From a checkpoint of a small mixture-of-experts model trained on Wikipedia.
Training: a variant of Muon for the experts, 326M tokens, 6672 steps.
Below are experts of layer 10 (counted from 0) of a mixture-of-experts language model. Rows are named router (the router's row for the expert), gate (a neuron's input weights, with its number), up (a neuron's input weights, with its number) and show model dimensions 624-671. Each number is 500 + 40 x the weight over its row's rms, rounded and kept within 0 to 999. Numbers have three digits each.
Before each expert's rows: a language model's description of what the expert responds to; "mostly gets" lists some tokens that are sent to it at least half of the time. This comes from a sample of Wikipedia text that the model never trained on.

# expert 44
What it handles: Pieces inside personal surnames and place names, e.g. DeGeneres, Bliss, Breitenbeck, Smith, Moore, endings like -kins, -ner, -en.
mostly gets: " Smith", " Young", " Hart", " Brown", "kins", " Moore"
router:473612448478442516398514525518479485506544551486451491483532532429429495475444552526496450540488501481491499455505487444508407495528464476492501
gate0:450497433529533486432490490481449505525527506458507543513473488445565481467541519494490608496523539529487524475506507463503522419485562498497514
up0:506444527502463476498511485480509546444438513453411386489519513534488457553522473439561419535458393474530483479489498537549505535433526521455446
gate1:503467576510463451441487498558524556454471565536608487524501501489502584501572555499478521448413510536550459468454502538496476554562478528489560
up1:505496518528567469502472491479528543477513442545527532508536490514479464450388466435543486494525483483570498503504490495594450448516558486568482
gate2:487501486516548480502500493492492506518511617520532416492547524469413547472485538460509483490524507474438560545508509501461533492552516492467495
up2:472495479497522514554522538502506526443512399495480551484471503560532379492518536573505485535528477497467475498464489574505486506481534525501505
gate3:515506442534504464503484504503548450579538510488371565529556500473478506511509494516538507518482477557506488482520442490529518497493427531479503
up3:535507493527489493576509503482456468443489509485375515525523575502424519519537548496491422478554458513485519483497405515500411504509527457507549
gate4:502502493467432484490456461402521463510503563526520538507506471478491396525496423497563582543457543493491587457530516524559468594502440472497553
up4:554491484529494513584530503575478552410546457513492467529501512532500551581503486470476445511501477480522531520433477475479494423459465466513458
gate5:484425488504529418493430567484515469495525504413522504539536504507480518553519495498495475505488495477516531523543562485540545530492472484450488
up5:561567493518496477559558455451516497499449461483480471478470478528458499437518482497603549474434427456538517437509427520516485484568530481417538
gate6:521536504523492504505479474505542507448458573495527546530507466450534430475477518441433530512464439501499466538504444510484456481507450452492479
up6:486520517458463511482498591545477500478502441486539483518521471500482467497490512545475511471539520508516464480452541471457574506484565521466487
gate7:498501513503497525518415431511462526500541468547495479540515470438412533530442496548465565521452463409500523484422533580480515443454466482439527
up7:502535438541478458493487442477614476557545534531463557496476530482518495472427502534527510498516517539493516558480540547532482483534524466501466
gate8:521488502478538501535456517547448471484480546497532497528524592467472484465431533519477469460515545515537483455485547530520533449510458443463540
up8:469462526515574484440464454556454415539453554480479470516509539450534494511488562493490472478551507543580519509519558495531476516552529398501601
gate9:521525487484500556488431479455488553510524518537478440499469519520442493443527495518591458538508392480498532536486462466567464537520482480506446
up9:572536468544555497485576516508495487457454540557517533461506506548443603545521509466515407529481440485501495467536518504549488540562463483481520
gate10:430513521478569549441477536500502470520507480478499515516504541464433500430566567523532429513515477537417540518545525407497459469462567534525534
up10:432512501529519501446504491525448548486470480450485529518529552501509497495599556480438425466562474522407526500509539384439424498484524529592514
gate11:515485483502483579528445505424517431469482504395510468481586525463512483501479455467496459501501525571514578553454428522547501537482497532466477
up11:457511523443537516442446499506427586517465507450464486437475526509461592545488492462525549497492572464536488544419455421430518629543523529443504
gate12:455591458474543529515488475437516434529535532534526508564574482544463451522466511495521492527434466517456448453417506515498482510540490461512489
up12:497470529492477447543441437458553506513511472494530495502459520515525452538569505506506478508505467466533467485481495571516462551500477477511534
gate13:568485498487506501496408463433380595485414489432559498527462476526497482404588556520516573473454493475501450464565393450455532523439479531436474
up13:518540480547499459495490501546480578421454542565449504487436485489537464461591459539500549436451419477508516537472517416454491414441462466512514
gate14:507559484528455493410543453547507445509481485512476457464485489482517566446479484486589500486498505526499543435597460537548454490533463526513428
up14:579502549545392545479468459576496468520510447477534433515562537479539547562490461520536500503514496531551488451510605535485486529501493511481435
gate15:426538488495542521442468531487452442466471486483402517479530496448459530421537537471524530485560499487440570557482489407544473466448489563530521
up15:439545502537482529521562544523399494458526511512448474485565472516559499500471460473441489469499498510492506536533498494482526447511521582560508
gate16:503521530536477451470511546533563487528536498457451528587513516422437513481533509461503552455484600597500497441566509540548554417556432519541535
up16:505504467522535441525527576549569509463494456490417560548509508474389486489540508521476493588561487488454578504512446489507467471507442500522510
gate17:448505493555415502458504475526546527493484566503495475521507498510510515461431422442552528496465529450508545489466464413572543507454466456414505
up17:496525434485534478468508501530514546384525447471554487465478585524435521445550521480554452445484499408526534566498480475563459443487505462449382
gate18:558517368496512520445463560489469589570508486496480571591540559469506483461520513410498515551455424588495462494507476524580438543493524530469571
up18:478455471486502497532504509492508445495531506528500497509503479487510512501439474501522444481485485470506432464493530504506519399543558480434575
gate19:470529501462512486477463478518450508480484536501511476486480476441495495458521526537478530507473513435528543479520466534578464467514490568545521
up19:416402474453529550516483498533553518483567450514468442528476573568562428449463464493553468485458579481479509495526487488466565526475465526530498

# expert 50
What it handles: Pronoun I, capital abbreviation pieces like KCB, MA, ITA, dashes in scores (3–2, 3–6), was/been, in sports and racing tables.
mostly gets: " I", "″N", "AR", "SA", "CA", "MA"
router:479481519472513492486436528519460452571526474491548543498520496497518470543494523527521558533505457483519465579509405495474470480483519544456469
gate0:479499492503502463496518545504473475467509479561496419567509507470492455478477461526484479473550435454484497579480540532495564493489423520469535
up0:522501487512554546519528500501488504478588514475472506529544571514524473551537533474485462518462562581500536459496430468507524476555572489500465
gate1:437505533435534493481519437522512510533544520541501538475470534498537475474518454440528519515562538421553530490466563458486514486536446528469428
up1:480574528529546508535536497537467483562485507512514536525512556531470513491466534517413441510484409584465509467503554542510501549498565468533580
gate2:457482524481481529482510451536514502472517500492508492531539460459481405472548551482494546549595477503477453542445516491513503529458548570505489
up2:534525396497478488552490530491436510495488555538491509434486541484461487466479505504483581429578535505484454540525490487494468502551431520487498
gate3:577445524489493501511497545532480495541478473493541469541464436393569519568526437531470484466557519558442487474543392586591430488471480524430505
up3:501429504476553471480505538505520436472477458443562565471503491493516508554488574544540538485528513546416513525453467496509475438523454488467506
gate4:475487430472484539505468446489489500496517419500495523454458521516509467494510522497479514471478481605487472489480480459518505517487579533455529
up4:545544471529516541515566461526479509423530436477440461463482553507597487471446535482481511455482546541537552454541547545521509426465534511487508
gate5:538486475468601503419515555487488532530543524525412463548560560414528511495514534516441510450466502486441520551505494556557481452524546525518556
up5:459452493438470501481508423435459528513456512568467546479508538437488501509503516480537503475445556460498581562454520523535546517480437506477421
gate6:514517466481511433561596479551511502490524503491514522490486507500487481497529542479417497522514473524417531511594474477520536454437468504467462
up6:431479479495498567513556474472494562470504542526430501407454473497493508518506546551481492487455432497526511468469504533450514494547548491553547
gate7:415527470461562437515482496503452512555488460527473492438506418538505486451546486383534464461429483486531524595523572474478522535481433529472505
up7:447486498505463485472508533508471542509547518456506474502481476562533490535537488470508468499524454533470422415502510414453573529443493479528475
gate8:495521525469516511457471451537497517515488533427461456488507534462546492517590463514507460458546531464518510438460514485440399532574477489433507
up8:535571515447505524493500539416474482469446515558500470518507567524494480454523497451531529525505503467493549566543479509599611474420565568499528
gate9:528521520528457452522463483540504529514450552538479458599473522442527482543489485442449531590544483437477504537575449559520517535466379554438532
up9:494570474470489480495481504500451521495470511445485462542490526529519549461425501495474484501536437521476490535558502522510536488535492482509497
gate10:436421478490489505579490547514536462517453417533523431563520425482497484521483493541531514544488492524500477513489490539521443495505510540499599
up10:479435518437458487503528544501457501469453518466564499503526477550487531480525457522507508469539551507521598510482526473538519473475521547467550
gate11:568533467511513512564489530516448486538458534567441462564528475500486466523450478575495571513518485505465445483545534582552465476508506492462538
up11:497563505497503524499522423491532489515492526541506480417543520489494497520509541417500514606511484429498571525432437487454546475509547483462448
gate12:548527560493503533475483535596487484470568517505495455543514502458463541482512462517544465527442460483482442539479485549515496514482487523421481
up12:470479468511472539460510420524499511470506471510509585455462499533502458481494493536589474476431479561446494469455438467487482425560484465555454
gate13:434480515472472510556515547542582505467483500445482495460512484493488468543493458446461465537485527469448506465551426519473476548504457582492489
up13:475486464539521524484517468480492562516556460488606593514506504505475589467500465493522517461515481473490515484529493530529478483605503491490507
gate14:481526426449500496438522506622493522457421495507495557564491445502466507539538543468418489498545479501519535504573523592591492533497518449508529
up14:475505526493538485433467466555519498532538466424422546580451523522493468490494497461520523543593495530572539507491488388538502500503481488514578
gate15:453494548458468515498522522535459547513452504456458476440432535418483494570558535481464522473557436554488509517473595477507437457568561551565501
up15:605490470557562444569457483504513475483493523475473514464535474548493526420475525539535462594519507500513501453527452456512536593437498415466528
gate16:521435469501480511444569534464515507483531551478507468474547509465512545549457548509480510564531524457537502446457473536561543505471433502438510
up16:546590515453452461498465479480529465515522575464435442520511496543456501516545423454461448467478527512542490503524605467442462441488495480534487
gate17:443558409532416492442493558539467472459573538533435482520496457549528416521481484529507540489498503505499521501438495526545513540487537545481507
up17:539492559537491568476485473533528451490531478503482488443543464516515555442497431487568534549489510410512451530516567456432444530546419473521514
gate18:395453496449556578440547499422493489532507469575537525534494508470515477467480451475495492421493522514587517513471535503471542481533516545516481
up18:483543458465474593474511476553520480505548491491575448435476471497472480500522464503528465479476502507469463534529513500525486564523516536550488
gate19:475463460556544527495501469508543537430534475520505439477514476514539547575561529486496525517501483534543505555487384484475483542464518518442480
up19:502506484508516505406495514554562499508546440474525457528568514474460526482456550446510535478503518532495460492493437470479572500463491481426473

# expert 22
What it handles: First capitalized piece of personal or place names in lists and tables, such as Mar, Al, El, V, Sam.
mostly gets: " Al", " El", " Har", " Mar", " Cal", " San"
router:497459536569507490490514509485468450518472462500522460523543496579504548583450422481519424506564551495489507486537503467410541443575488526520475
gate0:492502475572467528505533549453544481519527461510587494515556500586510477511601473457541494483479550519508496522530522507439541491484452535535485
up0:487508460614487458512441529529507487453490475559521568446552509487467453434589526497562461479450453506542519560480500561514536495492478545533444
gate1:534532526518495512418485522522514417504542496576551442461562512455526513550493491509563486493488480582514552486504463473545515526498544473485507
up1:489497598537503535520498518492562426522451522531516496479540471416505508497495464520553429475486528460524465468481475431433514438482495547495492
gate2:422487479513556503477455518533516540483471496486438460515497499495445475450510509500495570505474528549545583551481537466522558508585518459577523
up2:527494551484541489495499474465557507511481523494581548475478514521508532518438517530468520521482490477449432509504516535407518548518515554498523
gate3:583524494482544557566471482497516491443492457498541542568490489509515488501443495448496509535429501509497517492515450446503507456476514482578517
up3:537525428516499623568497484484484484477523439481538526501540542520515498489495499490410488564451520503488503498530441482431571487475502507515578
gate4:490488487524477401594517477551422576541488498527467499534516520532532535462489423504530494483525507472441533498509540505516478447508563457497566
up4:572469502496511493465487483509493491472460446553456545481431481416487536455450535514474523482507478516518436565478516467559441538494448525509472
gate5:429488479434439522536517471523442548493514482480472481498580398460472443550520597406492514453460518399520547524493469490454472511522472499508570
up5:413556468514555462539519463504527506441508515477434507530451492443494553502479572482476554480440447470470512540576483486494482447552511519480522
gate6:478500503529437544405445481485502428515530540508516473566566545511471430524556476561553495484485529518470449539464448476477507556511542397449581
up6:542525514497523549481526442463558481470484536460469498500446365501483509537451538495517498528496508442453553467545534519522448548461483486513490
gate7:575506516451472522451482518431580491549456472526491549542475554506489479504543524486504436489506537533537402531383451515557459418524491509522561
up7:528498534503487508545497441533574477489469494543559386516530445463510475475490535533511507438515510454498528419486515481527541477482485495457547
gate8:479514518530610479469483469495501453584511415538513543545490526539546471509518561472473501458589503511571554499592507443510528546495423488553507
up8:473453537548528495566503514490555480406539579446575474482490477523559447586480456465497486475563473522524481476518489494425464500506501550558538
gate9:466475548499457506409402456507508497483511504507481444476483430511484484539487499438598513594478472540569498513455508490486440488530485494489471
up9:455548501513520499592519495491551558517519505469501519465503557492535450508524568545427480483475489498486471534462474452543523529452569572560476
gate10:499499429490505523460429500539428491519468503527523449524520474469545560541536516549434474520525496509565475531435533507476485518496443477486450
up10:466536470513516494475551510525471571556441497516548508532571476471519492509453456484435573530555503463494476497522473411512509467574549532469438
gate11:488469451503435527509525537543457489506526480496511544522511509480454492572485431456539451536532454481551545455471533519460575530527473518508526
up11:529519453509476509457565448531549468481446485468469433550429566474470571531558598464448485509566592505544547458463555507469554484598483475463450
gate12:485446533530436527472499496501503491514505524560504465551548471573501450499550549499475505529501447537538499478466536465496585488514538439488509
up12:551541502512514512480460571437548470469533453492473477475413527479463511460452446504471526520466543531565537503599475596513462578546481536464499
gate13:510476509421487462456470530496463523509415484542465518494506395575509507510577488487506438497471532399511524399507504532492454470507518569436579
up13:561484455438493498493517495457532496496486568458512505464482524489488579533465536499564473501562473496490547493434467474431437500494510540470556
gate14:486563552511417487426459489458521494446541564450497461510443452582482532526512497511522478500443587558487538481518494522553507426511474436490535
up14:516462494509531554504440511482499502480500511467472471460525538526447459442546583435555486469549451476517556511466470502526519572465524525487489
gate15:526471505450476449493514498475495434535451409566546476541539496503511540501502529504443618519500542554468507481476515504522469488539513489558446
up15:508451453551453504457472521504529511509547460482538454587509477507577498480440545474501466507513557484529542547446452539477573511512515579550460
gate16:389462522491481475453389501544505530388509506585429510516535509525441438429546502428541561539489462508582523484516438504497484403484600466523501
up16:512544487493503499451516459519519508558475547500477394558540541512441460481447455557438531481408462576554391524496480557520486406457559480510472
gate17:524450461455503472504567493519516455489516529494436475509545530578522524551519490567555489542472526481453520570497441483511508487566477480512521
up17:486452478489502502503546482497531486421501497526457444492399492540528485511494523479469503516576466459519521513496472482604510496536478526514462
gate18:466494562528520524475453479531520508547466521469549440534531501530485508492541543464491501512490577461479521505503546511505488517552462498468515
up18:513508524472508527531486417435513560470453506507495424503494503548498459509509515472518503578491486522493517503537547545563564534513509524492474
gate19:481426533522496404491539475567397494452495504504502513543476531527491437608553489500514544485493506494455537522455459462460597461505526491511492
up19:515489522491482474483565451569404483512464537514527572537550508511535499584449471497422530437489518529467509498462474511494546478526508487492475